config.yaml
experts_per_token: 3
activation: "swiglu"
moe_layers: [0, 1, 2, 3, 4, 5, 6, 7, 8, 9]
n_groups: 4
norm: "rmsnorm"
beta1: 0.95
seq_len: 1024
train_tokens: 383700000
Below are experts of layer 2 (counted from 0) of a mixture-of-experts language model. Rows are named router (the router's row for the expert), gate (a neuron's input weights, with its number), up (a neuron's input weights, with its number) and show model dimensions 0-191. Each number is 50 + 15 x the weight over its row's rms, rounded and kept within 0 to 99.
Before each expert's rows: "gets" lists some tokens that make up at least twice as much of what it gets as of all text. This comes from a sample of Wikipedia text that the model never trained on. Tokens count by the router's weight.

# expert 0
gets: " other", " not", " two", " one", " more", " first"
router:60 74 60 53 68 49 72 64 55 48 66 31 47 50 32 62 44 23 33 27 66 31 26 59 51 28 68 43 39 25 46 39 47 44 78 75 59 43 18 60 85 59 31 48 60 45 72 76 51 61 44 69 58 56 43 59 36 56 37 50 25 49 36 51 66 34 57 69 41 45 74 55 63 41 64 72 45 52 44 32 62 70 40 71 69 48 32 54 52 57 65 61 41 34 45 48 65 54 62 54 70 40 36 55 50 43 56 25 67 48 43 62 52 27 52 44 55 36 52 39 59 49 57 80 26 51 77 28 81 61 33 19 42 48 81 30 35 28 40 25 54 29 76 38 32 48 40 48 64 58 53 39 46 19 59 21 54 65 48 74 58 28 54 63 43 58 57 39 66 87 68 46 44 41 37 68 38 67 33 24 66 27 63 23 24 18 61 63 54 43 65 80
gate0:59 57 42 55 53 48 72 62 56 45 47 55 51 40 60 35 58 58 45 18 51 38 61 65 63 52 52 37 32 59 51 38 51 47 64 40 44 55 43 40 41 45 54 15 47 59 38 37 43 54 48 70 34 48 55 67 43 40 54 40 67 40 71 43 55 41 56 40 40 76 47 47 50 39 43 59 43 70 48 25 65 50 49 46 80 50 59 39 45 68 60 48 80 20 69 74 51 70 36 45 55 48 50 65 64 64 59 19 37 53 88 58 30 56 50 53 36 63 24 34 60 45 55 98 37 45 61 38 51 52 48 54 75 28 33 67 80 60 57 65 61 71 85 31 66 16 71 36 15 61 54 63 63 19 39 42 58 52 75 39 53 19 30 71 61 55 50 58 45 44 77 62 54 55 37 55 27 70 52 45 48 50 43 48 56 42 39 64 61 46 64 94
up0:63 53 40 86 70 64 49 50 35 36 47 64 47 73 69 61 35 43 23 69 65 50 42 48 54 38 62 23 41 41 58 57 26 39 29 49 52 38 56 22 44 45 52 68 71 57 63 67 67 30 55 37 60 57 41 61 46 77 49 64 52 85 63 51 13 28 72 43 42 34 60 53 62 47 62 37 40 63 53 46 47 55 41 43 37 30 34 49 68 62 67 66 39 71 43 61 59 27 47 39 40 60 45 53 57 36 62 43 73 44 46 39 57 48 56 23 18 53 57 99 50 48 48 18 82 65 54 81 12 65 45 36 38 63 60 18 50 63 25 30 39 28 41 37 49 30 39 23 68 44 45 43 66 71 67 38 50 41 63 35 55 67 46 24 75 41 42 67 71 49 45 44 43 43 82 30 55 46 56 75 79 57 53 52 64 57 57 24 32 43 43 50

# expert 41
gets: "\n", "===", "==", " ===", " ==", "===="
router:49 35 34 36 56 35 62 62 56 31 26 43 27 67 51 51 41 43 41 28 57 71 64 53 71 49 32 54 58 29 39 44 61 57 37 43 80 65 58 59 41 69 21 35 52 49 38 24 68 65 40 60 44 40 42 49 24 55 47 69 60 45 43 69 40 57 39 79 67 35 53 50 48 58 54 16 66 37 27 53 71 54 33 77 55 30 65 53 52 38 49 50 56 43 38 60 35 32 55 41 40 13 24 44 24 43 38 35 40 53 32 49 27 71 44 76 26 53 66 38 13 41 28 47 57 23 36 38 60 32 67 67 58 44 66 75 60 20 46 60 49 53 56 45 48 32 55 69 53 57 56 49 56 62 41 42 53 67 56 60 73 35 45 34 65 57 63 43 46 63 35 59 23 79 52 37 69 64 57 31 72 36 52 65 64 43 37 53 50 66 73 65
gate2:65 37 82 38 43 64 35 60 77 60 44 36 37 34 41 28 73 53 79 32 33 47 72 49 25 55 47 46 65 61 64 60 61 31 33 51 50 65 43 51 54 62 54 71 50 60 42 81 72 79 81 47 52 35 29 52 45 27 25 50 58 56 56 68 62 48 36 62 17 46 61 54 62 49 66 60 40 51 60 57 65 68 54 37 52 18 34 65 57 38 60 49 32 32 71 50 34 31 49 52 39 55 45 58 46 28 58 83 46 76 57 34 76 13 41 61 61 68 50 30 38 49 49 64 55 53 43 73 62 34 39 11 62 57 57 26 54 72 42 40 53 56 39 60 39 46 42 70 40 54 57 48 43 61 42 73 61 49 46 59 45 99 24 34 32 56 68 75 44 36 47 53 59 58 62 52 55 70 40 53 52 59 73 62 53 32 53 49 42 53 08 27
up2:37 50 48 26 55 66 46 57 42 50 30 47 42 50 62 36 44 58 70 44 58 44 39 48 15 48 42 65 73 39 38 61 48 20 28 58 37 44 55 34 43 37 34 60 33 31 44 28 75 48 55 42 30 25 43 50 66 49 45 64 56 46 44 35 30 61 36 58 66 39 52 66 56 59 54 55 76 36 45 63 26 70 67 42 28 27 55 63 57 37 47 35 54 57 65 47 16 36 37 43 52 70 61 57 54 67 68 47 33 62 36 80 57 64 53 46 77 71 53 46 29 36 23 45 43 30 28 54 36 31 51 55 57 67 65 48 47 59 47 72 67 78 34 41 53 80 53 61 84 50 61 39 43 64 35 74 41 46 50 56 78 70 46 32 40 68 54 50 42 38 33 57 62 67 63 64 71 66 59 75 11 52 56 67 36 35 42 69 66 79 53 34

# expert 36
gets: ",", "s,", "a,", "e,", " in", "),"
router:36 56 76 28 52 49 46 51 41 57 40 78 61 43 65 58 36 51 18 69 68 61 52 55 27 57 60 67 33 57 44 55 73 60 66 64 59 65 42 27 39 49 77 58 61 22 74 43 52 46 37 73 67 46 74 46 62 53 32 78 75 51 57 35 73 27 30 64 71 54 51 62 57 68 65 30 46 84 68 59 53 53 22 47 66 70 59 65 41 53 53 52 46 52 52 67 74 32 57 56 61 48 57 27 25 84 73 24 27 43 43 66 30 49 49 67 59 73 41 56 51 45 69 55 30 52 57 37 41 29 79 81 69 30 51 39 47 80 50 48 60 53 53 49 38 64 75 41 76 69 26 35 50 59 48 64 44 48 63 26 65 68 63 65 37 34 52 39 47 14 23 61 77 19 45 24 50 45 37 45 78 70 54 48 71 65 69 41 60 44 51 41
gate0:47 37 53 65 65 44 67 58 32 53 65 34 47 72 63 76 56 43 32 57 34 21 62 47 44 79 40 49 39 46 49 62 55 66 52 35 47 21 31 52 59 38 64 48 36 44 66 49 77 23 69 12 48 52 25 70 59 30 59 25 50 33 53 59 52 67 37 36 35 43 61 41 49 80 39 45 53 73 65 72 67 61 55 64 35 53 44 54 45 44 48 34 31 37 47 23 51 54 61 88 37 62 44 58 21 55 50 36 61 65 52 36 74 55 99 50 51 64 63 24 44 33 52 57 33 20 41 56 38 45 49 24 55 40 36 59 44 72 30 49 46 43 56 42 40 55 68 78 37 30 66 53 45 23 85 40 60 58 37 49 54 53 60 45 73 51 37 58 28 85 61 46 44 39 62 38 31 49 55 59 49 40 74 57 63 38 59 70 63 55 64 64
up0:18 29 49 44 54 44 63 37 31 45 56 51 59 34 68 58 48 62 40 57 47 44 54 62 65 71 46 66 66 76 73 45 72 62 52 41 42 55 49 76 84 33 66 39 57 36 69 48 52 67 51 46 48 58 55 30 48 46 53 72 40 28 14 45 48 58 48 41 59 58 54 33 54 42 70 68 55 44 70 54 74 49 24 72 44 53 60 53 65 35 26 52 59 37 56 38 50 61 47 61 46 84 23 47 43 22 55 47 36 74 32 40 69 60 99 65 19 63 67 24 53 37 69 27 29 32 51 56 40 64 73 29 81 45 41 58 42 63 37 55 45 50 49 61 37 45 42 69 23 93 71 42 72 35 85 41 57 25 47 78 30 43 46 48 48 69 38 40 54 42 42 47 46 58 62 60 54 47 38 51 67 52 65 57 74 55 50 53 54 58 52 83

# expert 12
gets: "ed", "ing", "s", "ly", "es", "er"
router:60 50 46 77 50 47 47 32 52 58 69 80 52 57 74 33 63 46 68 81 46 44 34 42 63 56 64 49 31 60 73 53 54 60 57 41 74 46 55 56 69 35 21 56 41 42 28 56 61 38 68 59 20 21 63 60 42 27 59 58 74 48 64 30 59 35 99 54 63 29 57 50 33 12 52 47 70 29 30 41 83 56 94 52 55 40 80 37 66 65 45 62 35 49 45 33 65 27 54 44 49 50 61 22 63 28 49 30 47 61 40 30 74 59 40 58 58 53 22 55 70 46 54 44 45 34 56 77 55 58 40 57 61 60 31 55 58 35 36 67 49 57 49 38 46 28 58 16 45 44 17 33 50 55 66 54 50 50 58 62 62 66 30 53 73 51 51 41 63 64 40 06 40 60 60 39 28 63 53 57 58 85 47 44 34 27 51 52 67 46 76 63
gate0:56 52 63 27 45 69 71 53 52 50 39 51 44 58 51 71 59 60 51 60 43 48 37 60 62 38 28 68 37 56 58 30 12 30 21 46 62 23 58 73 56 75 51 29 14 52 51 48 46 43 67 43 59 47 52 38 45 49 26 51 34 22 79 61 49 27 55 64 39 45 54 49 49 23 43 45 53 62 66 63 37 50 74 31 62 42 82 48 67 61 72 57 41 65 34 64 60 59 55 42 99 56 42 38 56 52 45 19 20 51 35 42 69 31 49 14 49 53 43 51 69 42 59 50 46 62 52 39 58 39 75 57 75 49 43 48 43 41 22 36 63 77 42 59 51 29 45 28 33 38 79 37 64 46 50 42 72 48 70 47 64 62 61 63 33 45 53 53 74 27 41 43 40 56 58 60 50 57 30 32 61 52 51 44 56 46 60 34 44 73 53 70
up0:42 85 30 79 42 35 58 29 33 44 56 69 44 36 47 40 37 22 48 78 32 51 44 54 40 58 49 13 59 67 54 63 54 54 44 58 47 47 69 46 38 49 30 39 35 36 45 72 68 62 54 64 49 58 27 36 43 30 26 73 67 30 75 61 62 43 40 43 36 46 56 53 64 19 42 44 50 49 71 21 64 36 64 51 38 76 73 58 55 52 77 40 57 47 47 38 49 44 61 38 60 65 80 32 59 68 41 41 57 61 41 59 49 32 65 76 62 48 41 37 66 48 57 51 24 42 65 60 38 58 57 73 40 35 46 20 26 41 32 53 71 56 59 65 53 38 40 53 10 57 70 38 76 28 43 35 58 38 73 64 45 82 45 31 66 62 50 45 35 25 39 51 53 43 47 69 57 24 27 17 74 55 57 70 56 57 68 69 35 35 53 66

# expert 33
gets: " that", " which", " he", " who", " He", " as"
router:59 64 63 52 57 83 40 66 42 29 47 27 53 70 33 25 51 50 46 45 70 66 44 56 28 33 43 43 52 31 40 44 46 39 36 61 29 51 42 41 26 81 39 45 49 58 59 76 66 24 33 57 65 45 24 59 17 77 46 38 65 58 73 48 22 33 58 60 35 76 57 69 62 28 46 51 47 42 76 57 54 24 19 51 58 26 52 32 48 48 40 32 43 37 48 68 58 76 41 45 41 86 52 32 60 31 45 56 49 25 37 49 41 41 26 51 64 70 76 55 37 44 69 42 69 76 62 31 31 35 42 30 44 60 41 48 56 74 45 35 66 51 58 76 60 58 17 32 25 69 65 67 55 27 46 52 39 64 50 24 62 13 51 54 35 24 30 24 57 56 42 67 36 34 68 52 51 67 40 21 59 41 67 64 61 36 50 35 34 44 54 62
gate0:49 42 52 41 28 40 46 53 25 39 66 54 60 59 68 45 49 46 15 62 53 57 55 37 39 26 65 46 30 67 62 55 77 27 71 52 56 48 51 63 62 42 32 55 50 25 44 40 57 53 10 42 29 63 54 43 42 47 63 64 45 61 28 38 64 46 70 41 61 59 83 32 26 50 66 46 15 45 45 59 28 21 17 46 80 34 25 52 56 47 43 28 27 31 71 52 34 58 51 61 49 34 41 56 55 28 36 70 43 23 72 66 28 56 68 26 69 68 50 74 22 34 19 20 73 65 53 56 47 49 59 39 47 57 31 52 51 41 50 48 38 89 70 57 68 40 43 58 68 72 46 65 16 50 46 62 29 41 31 43 36 77 58 68 37 49 50 52 30 57 48 37 62 39 71 78 52 59 36 53 43 60 54 61 12 41 68 48 59 89 33 59
up0:69 59 68 27 37 32 47 50 51 52 33 60 54 45 23 43 29 30 56 49 39 68 52 42 68 63 50 69 81 41 47 28 17 54 57 64 32 40 43 45 56 56 80 47 46 42 36 48 36 56 49 60 32 37 43 53 57 21 59 61 70 41 68 67 47 46 27 76 56 17 49 83 65 47 60 70 58 30 51 32 58 71 51 53 26 83 51 58 46 35 38 45 27 65 51 38 39 31 40 52 51 57 41 30 40 64 60 44 58 35 32 40 42 41 44 68 49 56 50 52 66 63 38 58 38 50 36 55 16 46 32 38 56 67 73 55 58 67 59 55 76 32 74 46 51 68 49 44 90 37 22 32 66 63 57 33 63 56 33 60 45 45 59 46 63 56 48 58 58 62 50 56 56 32 46 28 57 74 30 60 57 31 74 46 35 48 54 47 55 44 61 46

# expert 34
gets: "\n", "===", "|", "==", " in", " as"
router:56 29 56 31 70 50 41 40 54 42 31 49 29 65 36 69 65 30 51 33 52 84 50 54 52 59 48 32 36 14 27 68 48 48 52 29 56 70 39 65 46 54 51 40 73 35 62 37 58 66 44 53 70 55 51 59 34 34 54 66 57 30 52 27 45 62 18 60 68 81 59 42 28 59 44 42 65 79 27 54 59 47 38 58 42 41 52 80 60 21 47 69 39 42 35 56 48 26 48 43 49 38 51 27 26 45 51 45 34 46 47 39 25 73 28 74 30 62 45 32 56 41 47 69 49 74 72 18 45 15 56 57 50 49 42 62 62 58 63 44 58 42 32 59 49 61 77 64 31 60 67 38 61 71 18 33 45 42 67 74 46 56 47 49 69 42 48 39 30 71 40 48 53 55 45 64 72 47 39 45 74 51 54 49 80 76 66 33 55 62 42 59
gate2:65 32 62 33 70 34 38 55 59 42 78 55 41 58 30 31 67 20 69 71 42 60 45 45 39 63 72 31 55 06 56 54 45 37 30 47 41 14 27 45 79 28 54 57 61 31 34 75 68 69 67 32 51 11 55 27 38 49 53 54 54 41 53 30 68 61 46 46 47 47 25 67 42 49 74 53 18 53 49 29 66 80 33 67 69 32 51 66 25 76 38 37 64 45 46 38 41 51 62 63 52 80 65 34 40 27 64 71 52 67 46 37 41 58 88 72 51 43 62 24 55 46 59 48 48 70 69 46 74 54 28 46 43 51 53 35 29 54 41 41 68 59 62 42 59 35 54 51 41 34 86 70 42 57 46 64 42 49 51 64 40 58 61 46 57 52 50 37 49 59 42 70 59 61 69 38 55 65 59 39 54 62 43 59 57 19 50 35 54 53 34 52
up2:53 37 60 42 24 62 73 64 29 73 54 41 51 61 42 48 41 53 41 56 39 40 56 44 65 43 59 52 25 45 67 53 49 37 55 60 59 55 71 46 31 47 47 41 58 81 68 68 57 18 33 19 64 42 90 66 49 47 39 62 59 53 39 63 44 28 64 63 44 58 45 26 39 52 50 57 63 43 39 44 32 37 76 39 71 53 65 58 48 53 61 83 68 38 70 45 83 32 68 56 39 45 51 28 52 66 50 51 58 44 49 41 52 33 26 54 51 67 34 55 49 24 58 45 66 56 60 58 54 48 69 33 61 38 53 73 31 03 37 37 37 17 58 59 34 52 40 47 58 58 52 35 73 30 69 23 53 69 37 42 52 34 27 40 23 23 38 71 63 43 57 41 69 70 66 35 69 27 39 82 43 58 35 48 63 34 63 72 55 37 43 36

# expert 40
gets: ",", "s,", "e,", "),", "a,", "es,"
router:44 68 53 51 79 63 55 67 56 57 76 66 49 49 85 61 34 26 43 60 60 40 58 60 47 52 56 48 45 59 28 77 65 45 51 21 73 63 52 53 39 57 79 77 61 59 58 63 47 74 27 64 80 65 57 49 81 44 43 60 74 54 63 54 71 64 73 42 69 69 84 54 36 58 49 67 63 47 54 80 76 43 39 42 66 70 49 52 52 33 40 41 70 45 54 62 52 67 46 35 70 41 44 45 62 28 28 48 58 53 50 71 37 27 56 49 48 49 62 32 32 57 50 43 41 37 75 77 64 31 35 80 61 66 40 20 79 44 52 16 39 38 34 41 42 53 80 41 35 59 39 31 65 73 58 34 42 72 40 32 25 34 40 27 53 42 61 67 41 38 48 63 68 64 41 25 75 79 39 49 44 64 56 53 54 54 39 37 61 33 67 48
gate0:41 83 29 39 49 71 57 47 47 38 43 52 64 56 41 62 62 43 59 57 65 43 28 62 50 49 57 65 47 60 55 54 70 44 56 65 49 49 24 24 64 46 67 56 61 34 76 56 69 49 45 53 26 37 29 56 52 40 48 58 54 41 51 45 36 36 71 37 54 47 52 82 59 41 55 50 39 28 48 52 77 33 45 68 53 31 33 61 51 70 20 72 32 44 54 52 67 35 40 19 37 57 70 33 60 56 65 55 80 56 61 36 37 51 62 61 60 22 75 42 34 58 55 65 71 53 37 57 67 45 55 67 49 54 44 45 43 61 44 46 60 95 39 69 58 19 47 43 27 24 65 41 32 45 17 27 48 47 48 61 46 72 54 45 44 32 56 39 72 26 63 60 59 61 82 46 30 48 67 35 46 31 71 41 44 53 30 54 41 56 39 48
up0:28 76 60 46 52 62 55 26 27 82 47 25 39 29 63 51 49 62 27 64 39 66 50 72 56 35 34 59 28 32 23 33 51 72 43 37 56 38 44 63 69 61 38 41 55 50 69 28 38 34 41 73 42 37 56 62 51 66 24 45 79 49 52 30 46 35 51 54 71 18 53 56 32 66 59 62 74 78 58 50 63 55 56 54 45 69 78 55 39 48 39 31 61 82 65 65 57 40 58 50 29 57 31 46 48 39 50 60 42 57 43 37 37 66 36 43 30 75 47 56 55 49 59 37 46 37 65 45 66 59 26 52 34 35 75 41 59 25 65 77 44 44 43 74 48 53 34 52 49 56 24 38 58 46 43 42 49 59 45 46 57 42 13 85 44 42 18 63 63 46 52 40 19 51 34 56 53 52 50 57 46 72 32 77 58 44 42 39 38 36 38 72

# expert 30
gets: "-", " -", "|", " \"", " $", " ("
router:60 21 31 22 51 62 38 52 58 30 36 28 58 59 31 55 55 73 35 57 39 78 38 46 54 53 45 62 65 33 56 71 57 24 17 62 38 58 55 61 54 46 70 42 59 85 52 42 50 79 30 58 19 66 44 60 43 56 57 42 59 42 79 53 28 76 34 74 38 57 35 60 73 75 44 60 57 32 45 59 42 35 55 44 71 57 37 25 52 34 31 75 62 47 73 41 58 70 53 36 46 35 69 48 42 32 29 33 19 27 48 55 78 34 50 66 57 47 74 52 62 55 33 37 61 44 73 54 69 32 55 45 25 69 51 72 69 32 73 48 55 36 46 55 50 46 39 55 32 32 61 51 49 28 29 42 50 58 43 33 40 28 57 45 64 58 40 38 45 58 43 57 40 76 56 31 89 38 31 41 38 23 57 58 79 72 40 48 37 42 59 25
gate0:34 42 63 51 36 71 71 52 45 52 55 46 43 71 47 30 64 66 37 60 52 38 41 73 64 43 49 35 65 59 58 27 33 40 61 57 75 33 37 58 64 46 68 36 50 62 25 46 65 36 30 52 50 76 34 35 56 78 65 39 36 40 38 55 34 73 46 66 46 72 48 41 43 55 60 97 57 65 23 53 36 64 49 70 45 55 34 49 51 35 26 55 69 67 50 16 43 57 25 51 52 56 69 46 52 44 65 57 04 59 38 52 51 36 52 42 40 71 64 34 65 40 48 44 27 50 69 58 59 29 64 22 42 42 61 70 31 68 64 48 60 51 38 23 53 64 48 68 47 66 63 39 51 65 58 47 45 48 42 39 80 54 49 62 49 56 37 54 41 65 42 34 26 47 61 66 54 42 35 28 71 39 25 46 95 42 59 95 56 47 54 30
up0:32 43 45 54 41 29 52 60 53 35 44 37 52 85 37 31 48 82 52 23 37 49 61 54 56 68 37 61 58 50 70 51 51 44 54 34 44 58 36 62 42 50 67 64 55 65 40 58 63 63 51 18 47 65 51 44 38 28 64 63 53 35 13 56 32 73 25 53 58 64 45 40 63 54 44 31 38 32 42 30 50 81 46 51 30 56 60 34 53 47 58 83 44 77 72 30 74 56 68 37 44 53 39 61 34 58 65 49 37 47 30 44 47 50 36 43 50 27 43 68 49 43 58 58 37 57 71 30 51 50 46 50 35 43 54 72 58 47 56 69 60 35 38 52 17 42 58 53 41 47 38 55 69 55 68 47 49 71 32 38 60 52 64 44 63 51 34 15 40 57 38 24 58 56 78 71 72 51 52 40 91 64 70 31 35 57 75 54 40 38 62 11

# expert 16
gets: " |", " ", " States", " K", " M", "',"
router:37 58 25 24 77 68 68 77 46 42 26 35 49 43 44 67 31 23 53 10 53 61 52 49 44 83 40 71 49 61 42 69 59 60 42 23 53 48 71 44 57 59 65 51 54 52 45 49 51 36 42 57 56 53 65 54 38 65 43 52 66 38 50 68 37 52 61 60 68 40 32 62 58 76 42 74 58 40 67 53 44 43 56 46 46 62 42 54 45 78 46 55 55 65 56 33 49 86 52 26 41 46 53 53 23 44 42 27 31 76 32 63 33 51 50 70 56 82 78 71 76 46 58 51 71 62 59 59 38 74 74 51 33 62 41 29 29 57 46 37 54 45 46 71 31 81 38 67 43 61 47 51 66 26 54 34 56 57 62 41 62 45 40 35 21 39 49 53 67 60 24 50 77 36 42 34 79 32 32 43 68 72 59 24 58 61 56 30 50 36 62 35
gate0:57 60 64 29 52 28 45 70 25 39 42 42 50 58 56 65 55 65 52 40 55 74 25 36 21 33 61 49 49 57 54 58 53 64 53 42 54 23 50 70 56 61 43 34 36 79 49 34 59 28 69 28 45 42 66 68 31 74 53 70 49 46 48 42 73 34 70 43 49 38 34 37 51 49 27 60 58 86 46 40 37 73 45 45 45 45 22 61 71 30 41 50 74 17 33 62 66 58 43 35 35 58 45 32 55 68 52 22 41 47 53 39 52 42 57 61 55 23 35 47 27 40 75 79 37 49 72 07 53 28 45 27 52 50 43 49 80 60 66 55 62 55 59 68 56 52 59 50 32 51 55 41 36 73 63 64 54 49 64 54 66 23 27 56 60 52 74 54 81 54 52 56 26 36 64 67 33 29 78 46 65 70 37 56 33 63 30 53 67 56 47 27
up0:51 96 65 86 72 26 46 29 59 66 36 77 69 53 78 61 24 42 66 46 32 53 56 39 57 59 61 25 62 47 34 44 64 33 40 47 30 50 41 72 38 51 64 48 53 32 79 51 39 73 48 47 50 56 62 41 67 55 55 64 38 50 66 63 59 50 29 68 43 44 78 77 32 56 57 34 38 34 67 52 35 35 63 47 80 71 70 60 19 75 59 47 33 46 50 34 49 52 55 34 46 42 60 72 49 32 46 70 56 39 56 56 76 50 58 44 44 66 29 54 49 53 61 48 58 59 45 40 84 65 56 47 38 25 55 32 22 24 62 34 45 45 15 60 35 53 63 53 45 78 55 41 62 55 49 82 38 45 42 26 55 53 57 58 79 59 35 53 64 62 46 50 32 40 49 39 55 47 48 35 42 20 27 45 47 60 29 41 44 34 53 61

# expert 7
gets: "ed", "s", "ing", "es", "ly", "ers"
router:51 44 60 53 43 56 61 67 47 61 61 31 44 55 56 43 60 36 63 88 37 38 47 54 53 71 67 53 52 71 73 40 49 52 69 47 51 36 40 58 72 41 22 49 45 68 35 53 58 43 58 66 44 40 62 63 56 31 54 42 72 47 53 41 47 14 43 49 78 52 63 34 18 24 57 66 74 55 40 52 52 55 63 27 47 62 86 58 74 55 57 83 61 36 31 54 46 45 64 54 31 66 46 45 60 29 41 36 46 50 51 32 50 47 44 67 47 54 54 48 36 38 70 37 54 88 36 57 69 56 66 76 58 74 29 77 62 31 39 70 57 41 17 41 69 35 59 33 24 69 53 49 46 86 64 70 38 60 53 54 60 45 35 45 33 76 66 32 46 41 31 07 46 49 71 32 25 56 44 37 81 72 48 42 63 47 31 32 60 25 27 37
gate0:67 53 37 54 24 59 37 33 56 28 60 72 39 37 67 64 63 59 65 53 38 70 55 64 40 55 29 40 53 53 30 30 42 61 49 82 31 63 78 48 60 53 39 20 24 61 64 71 66 52 75 44 46 52 42 59 42 37 42 43 41 47 65 43 49 38 63 60 55 41 44 52 43 26 37 49 69 29 34 18 43 52 82 52 55 49 64 59 46 37 41 50 60 51 44 70 37 34 66 41 72 45 41 13 52 72 43 39 35 30 48 84 62 40 42 63 77 66 34 64 41 48 62 41 66 58 52 59 64 38 64 50 17 16 33 53 58 24 91 21 56 46 51 62 52 55 64 61 50 55 34 64 86 50 66 29 42 75 45 38 68 52 47 48 61 41 45 56 51 34 62 35 13 63 30 47 57 51 36 45 60 61 61 47 49 30 68 30 42 27 47 36
up0:46 51 45 46 28 62 55 36 48 50 19 38 70 56 44 40 54 64 72 56 41 21 37 40 70 41 56 59 42 57 66 57 72 52 50 53 64 53 39 60 53 68 38 47 70 49 67 63 62 52 36 56 60 62 48 44 60 43 39 31 35 52 52 50 44 52 30 57 70 58 65 24 40 70 67 33 66 61 40 64 66 25 24 68 30 58 31 36 28 28 31 63 51 44 86 31 49 72 48 35 54 35 44 58 44 61 45 51 59 46 54 83 55 34 57 37 32 72 63 30 33 56 73 48 51 76 40 57 43 55 52 28 40 58 63 71 59 24 48 58 43 60 52 50 43 48 37 50 71 73 58 58 43 45 27 31 52 28 55 23 41 70 75 66 20 30 64 42 30 44 35 46 61 52 81 49 33 62 82 41 41 31 55 68 38 75 53 41 42 58 59 25

# expert 15
gets: " two", " one", " other", " not", " all", " three"
router:57 68 60 41 67 38 72 62 74 83 66 31 27 42 43 52 37 50 15 56 60 42 43 54 61 38 55 46 38 42 58 37 61 37 71 80 28 45 33 50 77 17 35 39 56 48 54 75 38 33 32 83 37 59 48 47 39 56 45 29 17 70 48 48 44 44 47 61 59 53 60 51 51 44 57 52 67 46 40 36 70 72 53 67 51 42 42 47 60 39 57 63 39 34 59 44 73 27 56 50 56 71 25 49 60 54 53 37 56 38 49 61 53 46 53 58 28 21 56 60 68 45 24 64 28 36 78 39 57 55 45 40 13 75 81 33 47 30 43 18 64 32 46 44 35 42 57 26 33 63 47 42 50 51 59 25 45 58 56 61 54 13 49 53 39 41 35 46 75 74 52 37 44 21 31 70 72 80 37 33 67 36 60 38 65 38 43 63 70 44 72 78
gate0:56 47 53 46 45 61 56 60 31 40 59 48 22 53 53 23 54 83 50 89 55 73 51 27 20 34 72 35 42 46 74 59 51 41 53 41 72 60 42 60 67 57 65 46 41 52 44 45 27 33 30 68 46 50 64 38 39 76 57 32 58 44 48 61 47 44 52 54 69 35 65 28 24 63 54 26 78 41 64 58 58 40 52 24 32 60 80 54 60 66 57 54 12 51 74 24 53 42 63 21 63 62 56 59 70 64 54 46 42 47 74 58 72 36 64 48 49 42 43 50 52 36 47 61 67 50 84 36 72 33 89 33 31 58 63 50 58 30 61 38 73 49 75 36 44 41 43 49 21 35 68 50 30 45 48 29 60 55 59 73 37 20 50 28 47 55 53 63 44 51 58 65 50 54 30 44 61 39 53 41 51 64 45 35 60 61 55 53 50 38 66 52
up0:61 67 31 57 72 41 55 66 55 52 50 77 46 29 41 35 57 37 41 22 42 39 45 43 45 60 61 46 68 36 36 39 72 47 56 32 57 37 67 35 62 68 47 33 39 55 14 16 22 46 24 57 27 33 74 41 50 60 52 42 93 28 56 54 40 50 38 35 35 46 49 58 33 67 48 48 31 76 43 42 41 33 45 23 70 59 59 57 39 58 60 38 20 42 43 50 54 49 47 60 38 58 65 66 66 46 42 57 60 32 58 44 55 28 85 68 54 54 47 64 62 65 50 48 51 45 47 39 33 60 47 52 57 50 63 61 51 39 24 64 42 51 69 15 29 61 87 52 70 38 74 53 69 29 33 31 32 34 61 50 60 43 60 53 40 57 46 42 79 40 81 75 37 65 37 35 34 35 49 52 80 36 56 57 62 30 41 40 78 54 71 49

# expert 54
gets: " |", " S", " H", " B", " D", " M"
router:62 50 20 23 57 36 34 70 56 41 37 57 54 59 64 64 32 37 27 26 63 44 24 33 62 52 40 31 32 39 26 68 59 38 55 27 51 68 78 41 53 34 81 38 64 57 76 38 33 52 33 30 33 55 19 44 56 55 39 63 38 35 45 87 38 63 59 59 38 36 60 51 32 79 61 54 49 72 68 65 11 46 52 57 75 53 52 44 46 62 50 50 52 48 61 45 50 72 48 29 53 28 27 64 38 55 63 32 24 52 46 32 59 65 47 38 52 65 64 28 58 59 54 64 71 43 52 61 33 52 35 40 24 66 59 27 37 28 55 50 60 40 47 72 44 70 48 30 40 50 40 28 63 46 59 36 55 47 64 24 21 33 52 24 24 58 60 69 48 59 38 76 62 29 28 26 69 51 35 71 51 54 34 66 38 44 28 39 66 50 55 08
gate0:58 62 27 38 37 55 30 49 38 64 57 35 36 50 44 34 42 45 32 54 37 65 46 58 56 49 49 63 60 33 24 41 36 29 38 43 39 45 36 59 48 64 64 40 55 41 28 52 32 81 71 34 43 58 52 43 61 53 63 71 39 57 46 51 45 59 50 53 65 51 47 36 49 27 16 50 49 50 64 50 44 61 84 54 75 46 37 26 52 40 50 57 38 32 64 36 59 47 37 52 30 70 45 30 51 48 73 62 34 03 66 31 66 61 80 34 40 75 65 45 25 48 83 50 43 59 40 58 83 68 30 37 48 31 53 83 67 40 39 34 47 54 49 45 65 69 37 59 63 55 62 57 79 20 70 52 36 34 59 42 55 45 10 81 35 61 36 54 42 54 54 42 52 53 44 21 39 18 34 47 52 48 43 62 44 45 77 35 55 32 43 52
up0:43 65 78 33 73 52 53 40 58 78 33 51 42 35 73 71 24 63 53 66 32 82 65 14 49 42 57 42 46 77 69 56 50 68 41 85 57 62 50 47 60 52 71 65 74 60 74 41 67 28 37 56 62 34 58 38 70 37 59 54 62 73 57 53 52 45 53 65 38 52 77 66 67 67 30 44 67 42 81 35 31 96 26 41 60 49 70 49 51 64 48 56 48 27 65 53 69 13 44 41 38 53 47 38 63 46 26 56 54 66 45 41 73 52 54 65 70 50 25 71 50 31 24 27 70 44 71 38 38 56 35 31 49 24 32 71 30 47 67 44 61 81 38 64 76 53 41 30 72 36 47 84 43 34 55 46 34 52 54 62 58 46 56 59 74 53 26 56 38 75 62 25 30 78 51 49 60 74 32 47 48 42 59 25 36 48 48 47 51 39 42 49